config.yaml
d_expert: 32
router_score: "softmax"
router_bias: true
init_std_router: 0.024
learning_rate: 0.0057
train_tokens: 654400000
dataset: "wikipedia_en"
Below are experts of layer 8 (counted from 0) of a mixture-of-experts language model. Rows are named router (the router's row for the expert), up (a neuron's input weights, with its number), down (a neuron's output weights, with its number) and show model dimensions 0-127. Each number is 500 + 50 x the weight over its row's rms, rounded and kept within 0 to 999. Numbers have three digits each.
Before each expert's rows: a language model's description of what the expert responds to; "comes before" lists some tokens at least twice as common just after its tokens as in all text. This comes from a sample of Wikipedia text that the model never trained on. Tokens count by the router's weight.

# expert 14
Description: Commas and similar separators, above all after Japanese names in parentheses, in table cells, dates and lists of years or places.
comes before: " ", " and", " he", " which", " but", " a"
router:559517507484480482484488422544505441453470562486454517377485540395404597629419507540508523419484472435507521481498499555490617475491407446487518495545540462468523540449519540448485537506526455517452616494455428480436582401474510477451528533479505487412488466519481602475503443494470452558554589478484505496490465522470506401551482485521394511515512490632498592513542555562488507452461
up1:511503451528384540475454543439440504469528479568520525454628507509535379501408413524452408459556573582480476608485473492470471550554454513527538490508524526517575564456492553492456565498616498550552420508475453485584518524497517531490528526464567451439526515551470545491514501519633453524554428474525537501544518512521547491573490573499580537525426505586488557617465524456539455458555
down1:524449434533505540459388556472456432492493578466470426436604467419448402427511515507536489466565424629536506485413522575548487469449568585503500418544474519497440591446483456470557446448499425481476552515532498497523560463501517462430510589537549495481463463505468406509536499503462553516467498545493428437565535548498493447513538612557422493610485480498545426486508462505477557566451

# expert 19
Description: Instruments, roles and activity nouns in personnel lists and sports text, like vocals, guitar, bass, recording, football, Doubles.
comes before: ",", "s", " and", " (", " of", ":"
router:506613445370458495475535435558507437529470593523498515478504504527474527474428490500477497503401491415603352515535530511478559473449451505448457586489513451511436502451495555466493508632507509500531489434483473531429453462515513557442562601503449496505499533520448547532529462486546458570475522544521487512481425450470547476602503489571467629406481549511530518537533554577446529566419
up1:517576432542524396538545493508440487560499540517556453373536510545495499454478477422578490445412526460557444471601510503602511456465486541562470594513443536397538442510478483502468571479530458493526482481572524615519604416509554529437445511458447384593555535412498441470467432465556482522520534505515519526471442411530443558481464476525477467449508518516534476497445520559440529524429
down1:538588509444486547519415512526547458343468405466460507501557444420472555486472486455536410526525572499480543485573476478505505471523460497480528423437597510576480512515467471538536423435508468458555492464589467556481534487466568547485623471503497496473533568598550434460544572413454529485477458475571433466528510493534545549415521497535554490526489455510439356487533519616541490490461

# expert 33
Description: Digits inside years and dates, mostly the third digit after 19 or 20 in birth dates, plus century and centuries.
comes before: "0", "6", "5", "4", "7", "8"
router:608591560501409579491381511502449405457497491515519562416452606445485500488527471517486503436468462400523476491514511596524555449473494482503464590558441485470447501484515507458532515546515435513487494489453402520484546499515409500555474544628535435473530511453490519454550492389496518412538503538492500534507492529454482517494459394585449571475564490547539559502506589546496508496357
up5:527388557539530533458342499552466491413499420555510414521457510553483504551456483441500394459505403543502591477435487452446473448514461521488455484477512423547524480433441469442591482510461463478491553438462548441489471514596499549411491512469551503495515511499552583487542601537420501543416454440539483553473444568541395516590447544500512448569471544480452449497423493483535533504503
down5:507496451530477555611509516553506498464489607498495531422448442512511534467492551519534519407466552469508519538540520457484531430557562440606489587513485474467486423553418433427487515490588492603507507580518561513535547507535455508601538459509455435514490495549399379570434555553452458448447502588458512442586418562471561466370563500464509528544512525482526493533449496477455442511469

# expert 46
Description: Standalone space tokens after words like in, the, des, de, usually before a year or number, such as in 1672.
comes before: "1", "2", "3", "4", "Croatia", "al"
router:530526495408428520513438455506472457508483498574483472436487514521465543635406417569488591500463508495538456530484505580426521502456509450461388506501485487447439544506406528415515505516543469591471477469487446500505581426359501485467472523493588508445511451476482516516496490362502485455519503572619566579485399479488484475517487418495473498496474490494492547503531639556511511429470
up0:503478478479551476607494447431448481552490428471440456527533417444489541529413509478459423470522484570523512335416433559472590578455528421477558545486563520561522525512508428487535536411503464520497485506464512488502460539442460513454433499453488559508447492542636494532543370529453483491528552443464542556464442542562595520614542585424501496521519489516412483487478478485468530502485
down0:421462469574443429478523547546502488479482477534428505497438501561492467526504604417480531542460591539541527575521559507551434431551458591522494459468585498482465565430510532416501513525443475414566442501523485577554437412456497571557588487434531509425483515523469590467473489555495417459526515511534441543490521479448422425455514421508496515511410434556496483489540571359544494511419

# expert 4
Description: Digits ending numbers in table cells or counts in prose, plus currency, ± and minus signs, such as stats like 1'0', £, −.
comes before: "0", " |", "5", "3", "4", "."
router:561529511506471574557428403507502392480464538584435485454538568462486562516508480505529509497491532458518492495506575508509538442420460481515477609490467521472483530480399631464510520494519478488439506523507498467428512489476522482496572503459527477358498520500377622478484419389496398535533533558520504554477474471481602462514488490516466594543503462513467594497507563576517496518355
up1:549610427490476482487431552474436409507547512545483415487605444459468488489528478500528482406518588429524521585446500499576514507369482545366473489444485412558467553523431433476443557491536426498582490520446502504457533525473484434410509539413615423538519490503482468475546458564507462463462606461454446454501473526516530506522483519425515491458483467532526554557422534487576529518508
down1:541533501516496476492445574511374608492510535523427540486475556519575432443443472435498542485417529469448495503477448564338566443471555554450465562506483464558517490582503509485395564497401530569528501512577495527505490494515459486544495560558534491580603471501508513517530488524533577458590450544476535448491563567524536413556474513509454453580518520575540510462517463444555602538575

# expert 17
Description: Second tokens or word pieces finishing place and proper names, such as York, Angeles, Zealand, Las Vegas, Woolwich, Alaska.
comes before: ",", " |", " (", " City", " and", "'"
router:579553572479471593481550419539431514599363563499438498466451570409415552479463475534416455529525467429574516485504608491461543481456428509484492486524514504362501510450395557507550460453496530581356567485416469528492498511488458534511585587498495486468572455494449489516465465435586523522502518482483496595454427489477498494480505544555455563508525498490535528491489526524498492439488
up1:602554595484503464531474444524520630573495485513440546591562521493465516539426471498365535542506564516485508585552625486470469473461429448461564479482522520447503410541445457487499516496521515489412567514502460420461661497581452420448504458499448522535508460607472457461440474504562477560530542504453497465445486521536425530536470555519442532483465500488430539528443528571536480457502
down1:511525497520536400565461513498495528480534552469611402534525515501464496494589533450498527480483595488483552552532516591561487492477427552452448567452467476417479456527531559384551387452521545438556440460476531486481498401504450481475540482484470479465471491408467505465472538523494466467520486514533433512537463417505690527383485518621493428548561570523496492486503506454541484435446

# expert 5
Description: Row labels and first cells in wiki tables and infoboxes, chiefly chart names like US, Canadian (Billboard), also Website, Genus, Turnout.
comes before: ":", " |", "s", " (", ")", " Top"
router:549552468443435521550506462563535515493501607527513484520510455511515550503500567546430545436462440452501395406473494544504482527538473489505538489567564477482479543455461585479468494570461500492535475511439463454459463494490496588631578497529604492507509417551464535469550475454543425543534550479546575562467465470496638525583499477571475632425476536592499528510532533591588503442428
up0:515464533531506487494549501515506568596501508484520537471438542472536494477484599517443435516459490475552506417404432448454444465512548480488587418618489418441561602441460606388513586496475518456549469547571488478510453475465452480646536475546516513488459406471510435476603486535504455573476539527532523434454515472428524575561514535546472446461555588525452475514522582478544476511499
down0:509479512534541496491539484556561591429493477466536593423491477498495425498545422494478595548597568505426397582551484461512493441446494583516484494422539540530532503547475470479549539587497472469549494519518604483497414468439569494468458536588545454502511505512579452472441546616555602583498460573568426644487455518499481518504525567463561469509507475540502431503539553490523423493525

# expert 44
Description: First digit of the second number in year or page ranges after a dash, such as 1793–1877, 148–154, 17–19, and years after prepositions.
comes before: "9", "0", "8", "5", "6", "7"
router:549529536479451539546430459497496348455462496552516526421499498526502596532491447516475542512455510455497508503492492532512577530478497460516462525488491420474496538463460473407499485523581486561479529360538505502429482438450482577530499532543583486390480435483523530456524446323527522433544592556496521543469457490504500479461461455619489546445486591511421524499538560487535533448364
up4:474549513616475516472530521535457580480494503432406409477506500508444563450533535452567540524507482532593468563543433488544444464389491516442490607536587579481486447564504581493492477516522546423555529555486560577488480460407571445422579440466522484493456506456464508537479512476473528496537510528527534559586516504549516562570530513405627434502578479507446490573595506535496512421536
down4:500504584513492424470494488514503431417464392402481514409467432597478452434561569528434490404462466471496439486482578471531508598496512492536551410579555419558512543603420446509502529440500524471478575565550533474534562524536559497595541446457437424519548449509527458448517500440425476502554443506503458530426565487472534477403524439511484506543457447517484467454495581511582511485554

# expert 7
Description: Common nouns after a or the that take of, such as term, role, state, name, plus table and infobox headers like Year, List, Coordinates.
comes before: " of", ":", " in", " to", " for", "ed"
router:523583497480458507564440427490492472489482524533514522519479503527468426555455489501454544474364478484561525439536537483502557476478492443486514523565456481464509523369408513481556530512569500457543514511510527458479512551465485557598477478620547463457502552516513487475583375446460536532540531499483555553462482504509678379624527450508486520503543572553417512478471531574434534414461
up0:513528439493539556647434563506444421467455499530459488478507489568424536512548543446507493502397521530538441511495482514371518493565468492495458485560537577576507714506586537549426452459471517492515473554458502411510551498435551569469502475527563510405600476513520546486512405534494493453512495438501537509495539439549460511475435462461596550497498514506481526457449471431451517511535
down0:464491531476443552473478493518411494552484503468490523529561426453549412565490408453536605544530504496619441527579483421489479448441593421509524484529410515605493506484514489555500457432482480517481485419569511473502453579562368526475570484462497507482513497399564516495434533567501417459489528481533476469534586510490464530478416507578534586380467531541474541440447424504493447505553

# expert 52
Description: Opening parentheses after a foreign word or name for glosses, conversions or dates, such as kaskawilla (pronunciation), 4 ft (55 in).
comes before: "-", "\n", "1", "born", "2", "S"
router:627513519497475516448500413491502477488518502486450468493522489503434524612420486537436563505437528489520385489472545535500617512457465428481380528613554464434503575467499587487484531548498454486536479534489340430500575478497480503500494514488474497443486409519497612474543469443456498551487487495597558570468505537509519468500427412517415555466555475531504552532481503539555541401446
up0:553414526574431473525489420433518519468471468470396461485558501518420472407485376443475453501395461565506532458401485546512545552508510498465457594549492537474480416493541500424511454460448507497558502519486476494514544473529487490493448495488448554498579384469453542602510563550506624407512539570509425455473523549450417441407495493519558563505425523586433501493501517457531487462522
down0:586481523505545527399534516466529496551591499398511429504479452484513491492409546557566529574501515560463433492493487493472464492501424509479492465452482443533481471515555547540540502552463585503559457563535453536562490546593575455431427485458554529472479576470452482445484486586491475533368452470404497429525496532650458570400428500389399468502528550467480517446473477481527523449497

# expert 54
Description: Prepositions following a noun or verb, mostly of, also in, to, between, against, across, introducing the next noun phrase.
comes before: " the", " a", " his", " their", " an", " her"
router:529547557514477513469499404534513506494494499541376511462507602499458508556493392576519538471530471416507485522529514528467528438462529464516448510518508450498497544503491591541611502513504389503488577446535473414400540416455478492485521526561577450483636369510480518415516454486561470519476474550563528548492471510480529537560464442510456575503460493593398519477582534513629540483478
up2:533439593545528356428518443614572517512473538502473522458427498540491470521432515516616508444439594565515516528527534449464506474467504477450461486514631453435543465513537497545482487514579537417454457544504552550418502559458478431472537512491436542490519360499603527514631494561520556527568468526460539525565492463498561508489515479496458462438516497506529461566565550515515507417552
down2:492484505505479583468506523457523508507493465500480520537609579449531522467477437509467467462528434449328547429420496542574471557454495468516547463528464529521557616468461509525511557456436386545486473402433539479526527451486528456542431578499476624551480534491462538416493520561394450539439440535444425539489499602460453588512465494532526509596485512511453524522469449524489419534466

# expert 21
Description: Prepositions and linking words after a verb, comma or due/based, such as to, with, as, including, because, while, like.
comes before: " the", " a", " his", " an", " well", " its"
router:519542519533493515575539390559481452462505481562496529515459501540449473531384484543492500455505468475485420488536500541402494459386478502525384514494469382482513533469512586476624496512489392499464526471531410428371576488489486530531574473512551419509579501452496523397514498440496490554518534508502544484463467428498512473549434476514441528586549484527480660494572539531509517483458
up2:456512454528492564538525548571509496515507478567494565415542541538509545502420531502455493508580536482478455492471494462478492521435511445577497477544431450499409545500503505489443484425493520542448416653460577562548553528464557511545458474498586485508430493503534450392484429531528588502550487514431548452482456447555532492474515525645418634583601444454441530479481470476433438515524
down2:539548534513510486434446465448478506545510526468546434583496465523462605459515489565469459500440507439476527513584464462475534496455393564443412477517557493607524523513512491552509476547516518526643614426591460519504545569490453482600525598606431518560609463499454509502537517549499524496465485475537405472481441485535461551531500468449450432487478588467414406511493532446567504503549

# expert 29
Description: Prepositions, articles and possessive s inside titles and names of works or outlets, as in Man in the Ceiling, Green of TrekNation.
comes before: " the", " a", " his", " The", " first", " Love"
router:563588521507471570525504385462499491525525499523486502456453508466495629507392471602489496424499462459502426474483529538487490487548433474459375446483497431467479482507521492506594513582539476548448595477513426511472530381481463583515518584540501463510533396554528541381484531496601558439488488580534576512490505470468492498604462452506448506480519549523411581491530509543573558511511
up0:557495480583493463526529518468504504455588472443491398422507502534603529561561519515355477437493450541524472511538477471464450502385385549447460496519539489482545464546443564497495541450549532512489630521592544549471513493477528558481497504422468409496491554505506435434540535528472501500436558482513485512425569537465475573604599400483450520520518481552496546523484536619556535452552
down0:538492535518380509559366476458413525551477544471558563486548474547500473490476482526614471545513502481540579432513455472548503452527447483450530491512513533365503456496517527527493452440596507615519508416503510461467471383506568536492557505499468523607486488425540518469496494529537623522573515424527546519602517479458492483532538495568512476467526447453426396404494471526480498424438

# expert 55
Description: Prepositions after verbs or nouns, mostly in, as well as under, during, on; also in meaning inches in measurements like 5 feet 9 in.
comes before: " the", " ", " a", " his", " an", " well"
router:564597556485413495508475408546485442473522546558434480468467554559521543505478539496467506480505519491490362549583534552498480494472479486509469503558455479500490547501493502499589500523583374453448555408545429369469518381412515588517513534593540429452536464547489523368445485448544473509494503492548533560442461392507528517550499490554536464469533510519545522483511538596465520448440
up2:526599411490419501471479528457410512417585528481475407542512431443461525479537543534453473434498564494549507602501499457484476533486515528559535576641449458544460537433412514611492472457649432493474474476507502455627523535428498483472477566541531535428538466554442496460549487509591454465513537450530425533415552545511456514513526482536563420460498455534488475506502519530511515532430
down2:467500565554464521460504525524482536534434422626451524495402460542520474492503466481502484380522513443505412453491523538505515607580466569502528528519452568472606441620456507521424510479494465412538431488646499396473523532552479544510529546519485533496463472468477508505468537451422504527505544599512481456510507595472617464480539527485500440511422506404547510452589483418511489471531

# expert 28
Description: Colons after infobox field names or "include", the first pipe in a table row, and words like including, such as, Total.
comes before: " ", " as", " Total", " \"", " A", " List"
router:533535506515504485532521398532500499550493469554525551524508511498404499506387525562492603455438495485499461429527574550484512375392451481551423523528525494523475476447479642488529527553466467532427455438583475477454565503472506525540571481554542491503544501439416531467420434485475511569518516541539518646486425507493514471557523460595429531487528586533511580584546545531563523514424
up0:554480446567534475486522478485559596349435499491471497508545540515440479557541562512510460521538517435508567564561511492492481372506491442545470451554482550479481447462475480463512586453612484465508430395511583485484551456435504482488525383477503490515585500471483455583559427514511534510538464519505452541512508462599595414515484454528460600502406604512514535531552446541425491452545
down0:537573508457459524535519490493580486530598546563585515591480412594571477501493494492539469516489343479450551541437460513512600602451590477467494447601568472505504463490451512574455458452464534413526503585557478468545538593531540457396414560518422455481455386497525513547500562497572430528484475500496493473554437505561411518522494583502512485505490526490478526459499507491489467467461

# expert 59
Description: Words starting a heading, line, sentence or table label, such as On, See, In addition, According, Historical population, Below.
comes before: ":", " to", " of", "ly", "s", " the"
router:509524440369490494544460476520505487533451512517518518461447498452486448486447533590483493443469480513603461391552545471437502481466468490524526489524505495491489509433502469528583492519483506548521528491533507461457579492459527554616535519508660372468573473503526495386471508427478560540565494543487582491481460368480529458526442449549476527565555548509458603536503530516560574381422
up0:525433594482437524487497482474524521456484556437553437474431454472487471447532489502566513527532513569465487451471551470429524491426538484620576571532495542401477469434478489480453515504530493436504475488490451535497437527538487492492436480457586442475487441490573557518433466487406439499517502399448548482361437513494404498490556421486503514503514343540489378468417527512425596506458
down0:536533542443550537545406456437540511563506478484522586522485561452473419543486493522498467496494479477542450543487458422555566465530544551422522419583513562411558384501461520537435560500433522535572524571527519536557530424425479424461522447498486419418533567527470548507558441516521488518510548588513522461548651521477508546431494472550608513434419500453417470466567445548476498499471

# expert 60
Description: Subject pronouns and relatives starting a clause after a period, comma or connective: it, he, which, that, there, who.
comes before: " was", " is", " had", " has", " he", " are"
router:538575464523502526588502514563481437516483562508426528470467569473499609483461529551511524506508491532640449421548555499511603502506520484473492486465437362481443502426491485482552539475533442514489565466527387494484613500470440515588589502583474388445593470504520589475525471500559460439508495565496533466459511496498483403539473463518428516586572554521504624489490490515528550497517
up0:581483546531562524433568349471512470380478495572473492430448545566534566441435519490547491517445529564442556463499477492524461442472500377500562558436578454501438395518451479524495479528419456536568485476471531538540569477496455614452478409463536588417537529490542549528521502433506576547490570473427461547510540476478530442569486518562446442501465475513482568502470557429505471490520
down0:435506546391519466505484450581552483538519500518473593502499549525478464449441537528531570438572438504519529599541553508477426518500386563525485505450542444528552447595530530423465487446521550524428523487421525499566503484609524467474370527561492479513512503592496418581481418501449510578488494448545457435543482513438587624468471440541519535495484491447530568541487492478517387544468

# expert 47
Description: Single digits and thousands commas in numbers, especially vote counts in election tables, plus years, scores and percentages.
comes before: "0", "9", "8", "5", "1", "4"
router:599539433487495526397510528557429462425449522481395461400464612554359514518445440521519505509421457470555446489478546515508569525524509477481455551542563483534477532477415556472575499582499487518512531474537474465487551510475492520502536544462484438418498496481470547498479458400503507562484546531530516492511477502477626417561490408540459512449499507465440573525513537636483529492358
up1:504543465572500469396489508507443655447532551455572528445522449416570583495487547498472463423488508434473459483456459480596486518431487421443523562516533426476423499551406582523496437579433405443510524476537562412559495493426441537442549477483442583467589478458462488437468485478434481451499488440528523535527568482446502499515546484471544432431503465498540499479587448564540484559474
down1:471490587399489497515479546465556428452522428496551458546560465529484450464405492400462509575482427506477445499503549459494482534462503586481470520501478503567424518515521545462570530447518616559428447530526486435547562494521575425435434546594652447468514481523498423488488498526550511526491468580531576484456511490493575495515465491584420566493473432478518556545506483486425640475548

# expert 58
Description: Pipe separators between table cells in election results, rosters and award tables, plus semicolons separating listed values.
comes before: " ", "\n", " —", " Nominated", " Episode", " N"
router:622517476438407659459527391499498472546513499518430508476505510501465586516440472552422537514510472476511501489525496520448595522460468507500435506637519516493472499488491511492500534579504497527421505450533455484461579517466502558497478536501491484516485437444470629512478429456517523521565502528554498468441304514482493462607494489617462524464581492557490559503506529578549552495466
up0:413436471425502499447384401499471485471540499488428458531475541448547487456473438543568384415526499461423458478520547559394498438481475530445462486566453477559460472478582458487557496424508519463433526509543496561483544501457440513532563515537547505496510490523473482629623397490576444540449474437456489524546455601445429437537488433529519469543464535441536523517428505562491568540503
down0:542559554432559605474450371415406491483533589462528529512591543493587478499508546506438563457558565520417498580482530546459514468519537448489483579522507582490590494508446555532501566422462460514568478452542537472535548409582411502529522507569536514445416609409489520566537561489508538544566502503571490474478533555458481537458559482529448490505399517488471502547521553506467535541536

# expert 36
Description: Inflectional suffixes ed, d, ing, ized on verbs and participles, plus whole verbs like found, released, announced, named.
comes before: " by", " to", " the", " in", " a", " with"
router:499589493479474589488512408553493443488482502519513510466471551501532519536450407520418500496477514432527529494507575562373525427423543439511495490573541507519438521504450558519609500474464470620382542491533474491409504514478481511499632557471542503507525379418456542449458475473535466496527487578507511478466487374462547478566400479494480638447551524486555496483501517479503497429468
up0:487417619553552519463401522549527483382508587471463431490420569505477539546501497556554532531456571548429471453626607529491514523568488471405604485561516535513495519540507588531590520481518530510547532497565486528479498495448466552552571499541496446554465650599562484538463496568484595441526546527467477488558497512500538500516521470531520443472454515570501437479467484509505522587498
down0:479443459578453556520621479518565407461558424502531522504506421422439518556535491438490486445543420533383485497526497488478365529526464528603407397489515458554538508578503526527568488487488485577473532515495514470499509553532509449404476541491501480538554475522481495470505569456542431522531506538477498456532471574524454614561418601459445519433541596525477556542416434468468529499463

# expert 48
Description: Inner digits of four-digit years in dates, ranges and careers, such as the 1 in 2011 or 9 in 1991.
comes before: "1", "9", "0", "8", "2", "7"
router:591549506494423625490432498508447408457524488532498638416421590502502478512516461535468543465480441437508419438506542544524566467483496516513497567559468475460481494490437587439518519570517511543481498477459411537491588475504461511542465526580569407369527528471475508457505498423565550513534530557477512507504415520480508499486457419553456540470541478509518578511532578567477519506343
up4:426526498608483504571397503600445470433470520498434510488586536511491558479415528573449467458507497455442501389515449465549450517463526539501491570466495464532412402485469432534502554490497499448439535425485592432491468398545467503468493396558480552480563527445486415474529457486384534533489483507468450544485434520460495389481461532555561451465472537504450454487572585407506525553486
down4:535542559374536492424504446517458533443399611465475489469444452462435497475521502451455462609491592616571430574438518502398555500480533461569534510461555546464523505468484489477469530446509567468508497493543494565519495588564572517497438530449523459547505544539501488521483543553510487496538449465491432452510507540612550577556511519450477597573519402500507590444467435528433481543573

# expert 10
Description: Digits after the first digit of a number, especially arc-seconds in coordinates like 37°18′32″, and decimals in vote percentages.
comes before: "0", " |", ".", "″", "–", "5"
router:570556508488416507441449494520437450463461556546418518426512539459467582577501507533440498482482537471534486506517582469501543504484448511548462535519475470483383502492445596505512530626502497483437490479505484458364541541478456578544583562496464483435511500482485600499575390423504521517503541539504527655473458456476662475526469411566467511484499528485434566506501509512487504499424
up0:552466505509474499527535476464473550588531600491490591500561420511431482493553611594447442461444576403497484498461520511537474524439420539491437603558418486471539546526417492499455390487531560454547421505440526424494517467482522459442520595526465591464508439532483503476412477583528486498527525538431610539540494454595475529444498457409500479412513441500435519447534529532523532499480
down0:464457509567568551555414519559474499469472479442463482466413524478549510459419515454435540525516495487439473473446422420420495449482598536504406439403588484492491559462600409513530529524428531610510456534478449602401450546462429501449515481548562375545525451469445493500589524456406534527518503545541555492477594513506448608548475512504449501535501501548481481489510440479487508522514

# expert 11
Description: Commas, dashes, semicolons and closing quotes or brackets ending a list item or phrase, mostly before and, but, which, including.
comes before: " and", " but", " which", " including", " with", " who"
router:588489501532489516478466458583512418538459514513526532496450591494417528621449437522478625498399450447537475444480517596480574470474436482493463569512509471486486489471495528445521519466470444471496549436553348496391560444488514495487515485513466482462484495523495615443535460452480507541517551492514511558444482512502551407533496473516370490474581527621534543503609519537562498416488
up1:435489469558462509469576508548409491529491484576519526461505575551512571483511570526498536453427524508429470490572445391692547509445528658485511518446480451504447536528449480539474556530442445485491440419551526495451520512492485531514439506501437568531496441456471500500502489547505557420449552582454472462470414501462578452550509468486521468487482415537451431466607556528545486473589
down1:448513465480497457496534496524463492548503485496512604473468483501555512491580520560430528547395481578485516444544541505533508549516561483490432487494554463547412377531500576517533492447535536530411636549515521563503423545522496408445513450463488485507444468503455559520462479403538542531492500479351495420505510454466513483552534499460492452452623499598534608526481355491563496541478

# expert 53
Description: Standalone space tokens between words or numbers, often after I, at, or a number, and at line starts in lists.
comes before: "1", "2", "3", "4", "en", "source"
router:563532499439485539456431484494504478493506529574495474392427546513438514594385468547410638471452509528548457504470519564408500494503482479442429491490516511441391519491460492480531495562519536551452501453481418535511587428418522511538486525558497499460539463500499504467533495405579513476512507562608658542445376489431486491572428442519509484533524479479496524527556556565505523465449
up0:592416465491525509486603491516574444428477508571555385454507560484505517499479536469541528531459545440478447556451584492531494470540520451486457515525565566464480503439562492438547543495499556552476515497523534584513549519552614609469423497534501443469379425535525598499515469423506534529479482467436442499467484475447596547449533507500557563563441381564563537487526526480484491609564
down0:433477529516500510529404482431508430560454516467408568496481409489514434439539464540401507523516534462563520556532518500477515481480460486472504541404532504480384465504541434521553546481439450439512470527555480442551397488522396477498584458505487435517568633477390621507550482597507542484464562542598524460520502446450495541484468510482457386477448509496423500471565526586505482498481

# expert 8
Description: First digit of numbers, especially the 2 or 1 starting years in lists, tables and running text, such as 2013, 21, 360.
comes before: "0", "9", "8", "5", "6", "4"
router:603479542513425570512460444492451403465428511587525517435474548503466536589484485525458528514456528487490544491545530532508530486485493479515429476491427451468421513494447502431540503606481512527458499412496473486424492491492471642588512542493482462420457464531515542511522477357478500479510594569482525518477432493459567403482494410537444559458481568488421550469553579504516513506334
up4:623496510531441559515520442454466476532484563548602523433566500511629534515535534497461447376428507465530561480422570536554472473525499489527453510455553398468543551523461536476518427490431558456514404503482439521425493484485506430456539602551432592574487502465522501465578532443487492497476549482513486504427446467494460465501525495428491488518535652509530564445507589501451443455431
down4:534409510461494437470471520459427495529539468470521559468490565546442408457437516446554474475515498477507575482435474444528465439525484579522494475466530474487388464552580491557460470534568480531499605480470505460513580469428472539421455413467476431436516391560402429543367460549590542460398519530496434524484538439475477567479528432514496557499571608455448480448530516469482485532540

# expert 22
Description: Last digits of years and season spans, such as 1970–71, 2020 season, 1930s, and also "present" in date ranges.
comes before: " |", "–", ",", ")", "0", ":"
router:556560487495398541446431460560478479493414592584373605449424493401485565564490499520443523510498474420473496447559580527467512511482485485519511481524474416415476500493491474414474490554513498507486486385455522495434506479487451558566537526508495498353534469476488490437506464318496507485542508531503526577475414480489480528486475411563483523492514465509505512624461548508483482494446
up1:429461446509434424481507443478476380547479450507480501513503454509472486471493488457455576633446446559506471467464528457417463473449430558474590527505522581460481479521448526430520560494465519552535468617567526452434524576417571559487447506500586498485462477445542501477361449559525517548462558407605481426521537500465507499508591525470518506458545388513540467512548433539517493483571
down1:486447457487547480526531573487541553480551523412500521553495548498601499450530441501452564447500474524535436539499450558554522482517533429520418519492502440540510530518442413517519442442525472547525501572509366462423503483538468452506502514503478453498473572459569526438497581549360451469542534612557483414459555510580512498420494413492609504384485480514547574452429465423495504406517

# expert 18
Description: Bare space tokens, mostly after table pipes or list dashes and before numbers such as rank, vote counts or years.
comes before: "1", "2", " |", "3", "4", "5"
router:554544472429424494444447487463476472472476534575475489453440551499417515551461520549420527461471490484600388530509511515396537437489516500513421514516524436490462501480499475480495494551508519626517492408453480495476550476475482503522541508515563495421515495466463523446507466358516503528506521623533578523472337487483506502598471357537514514514523556485517576498497532634485535455426
up0:539503456462432487502515553522500545431481508453584417459465414573563469453492462499499564472493500446537509545517556481530441523452577493573516481529538531585509538485424520468560528573378441462582542550426488539485418576465520521490393512427484492530545476535406512481469499469468467593501564431461565577445519606427464549520433527457545544550504465560604474462446582451559564450530
down0:476543607476484481572489490477444432484509470475488451548385539445475471392464533499485522520446597457642484483500464471519515443501493491577432447487499529508493495477492488479430487568455408472492530570538434504447533478539348430510595575550528521515456449416453519581477489389458540438474502461546477549518462532559475426542518494597480438578505550573419447459497510433550493505490

# expert 56
Description: Nouns after the, his or on, often in fixed phrases, such as on behalf, under the age, native, home, capital.
comes before: " of", "s", ",", ".", " to", "ing"
router:513584449430521505539455472621438462556403555545429504477456496460520503495486507599427486444473468441610507526472505497439462475527486371503499531469522519525474535437418467514600524525573378539553541486543474509386562546461486573497505617482621505446560466446525472526519420463543484512481549493513489482484441427484563493572508462534460520483527527544453525525448525605457499509413
up1:465593488438403576494501523548415507500542593477574420437438474515530542419513462501441470536550476484528519478553468439404435517540457461454499629453595506457578394633507552495457538528431430535532506507475464527495386487427529574470456481456515529493562399495532523596493434528513542509520480544469578458408530526532452476469476569509526512523484528435501532523493437503518555526454
down1:496535516474427458473516427482560440542478630459459489407536424435523536407468487477531439563489618483524487665437561496559521423503568578534508482444433532513532470427405453499492474505402471528456438543483454576472499572550509567506530472469471398549436473469512470485517521548467470416581456486455519473524462498562526475481518507518515508575440501573504466383489485436484484495553

# expert 50
Description: Past tense and passive participles after was or were, such as used, released, held, plus infobox labels like Founded and Established.
comes before: " by", " to", " in", " as", " on", ":"
router:485636473480509536515515374518507401467492508484521529496463535552549470491386433499336523422435454483495478414584512514461546464430496515483507551586501526494477516467507454477613560554459472541404571509520494480448530536475461538586546509520542429486496409534477489381508477437479489552553573571493578497485458448396571441580485484543536546483568489525510497500519541497495538475470
up0:480480546457443582554511511383523505484449458515527568420539536492485579495511542575457459516591448566563519575537422398455619615530527536450554507491505510511604417461497513495465470550502495500513534433506609410511593484531453563417502419530472479549523429514456498487525404487487506468501512461510382493559519501525510521524570454541556478494507442459444521530626462535491551454509
down0:456537496525471421534456453496520500497457498487421555606558446591429535454436471486524500614456416494526459524486567547519485465547544455424449527428496531444614489386509516573445464531556500509476469507588485471484438565546457474530487423494433489580520522493492468451536540535525422495365478552551413581508437490521546559453516451538598494571551447567469529469413527505551476515445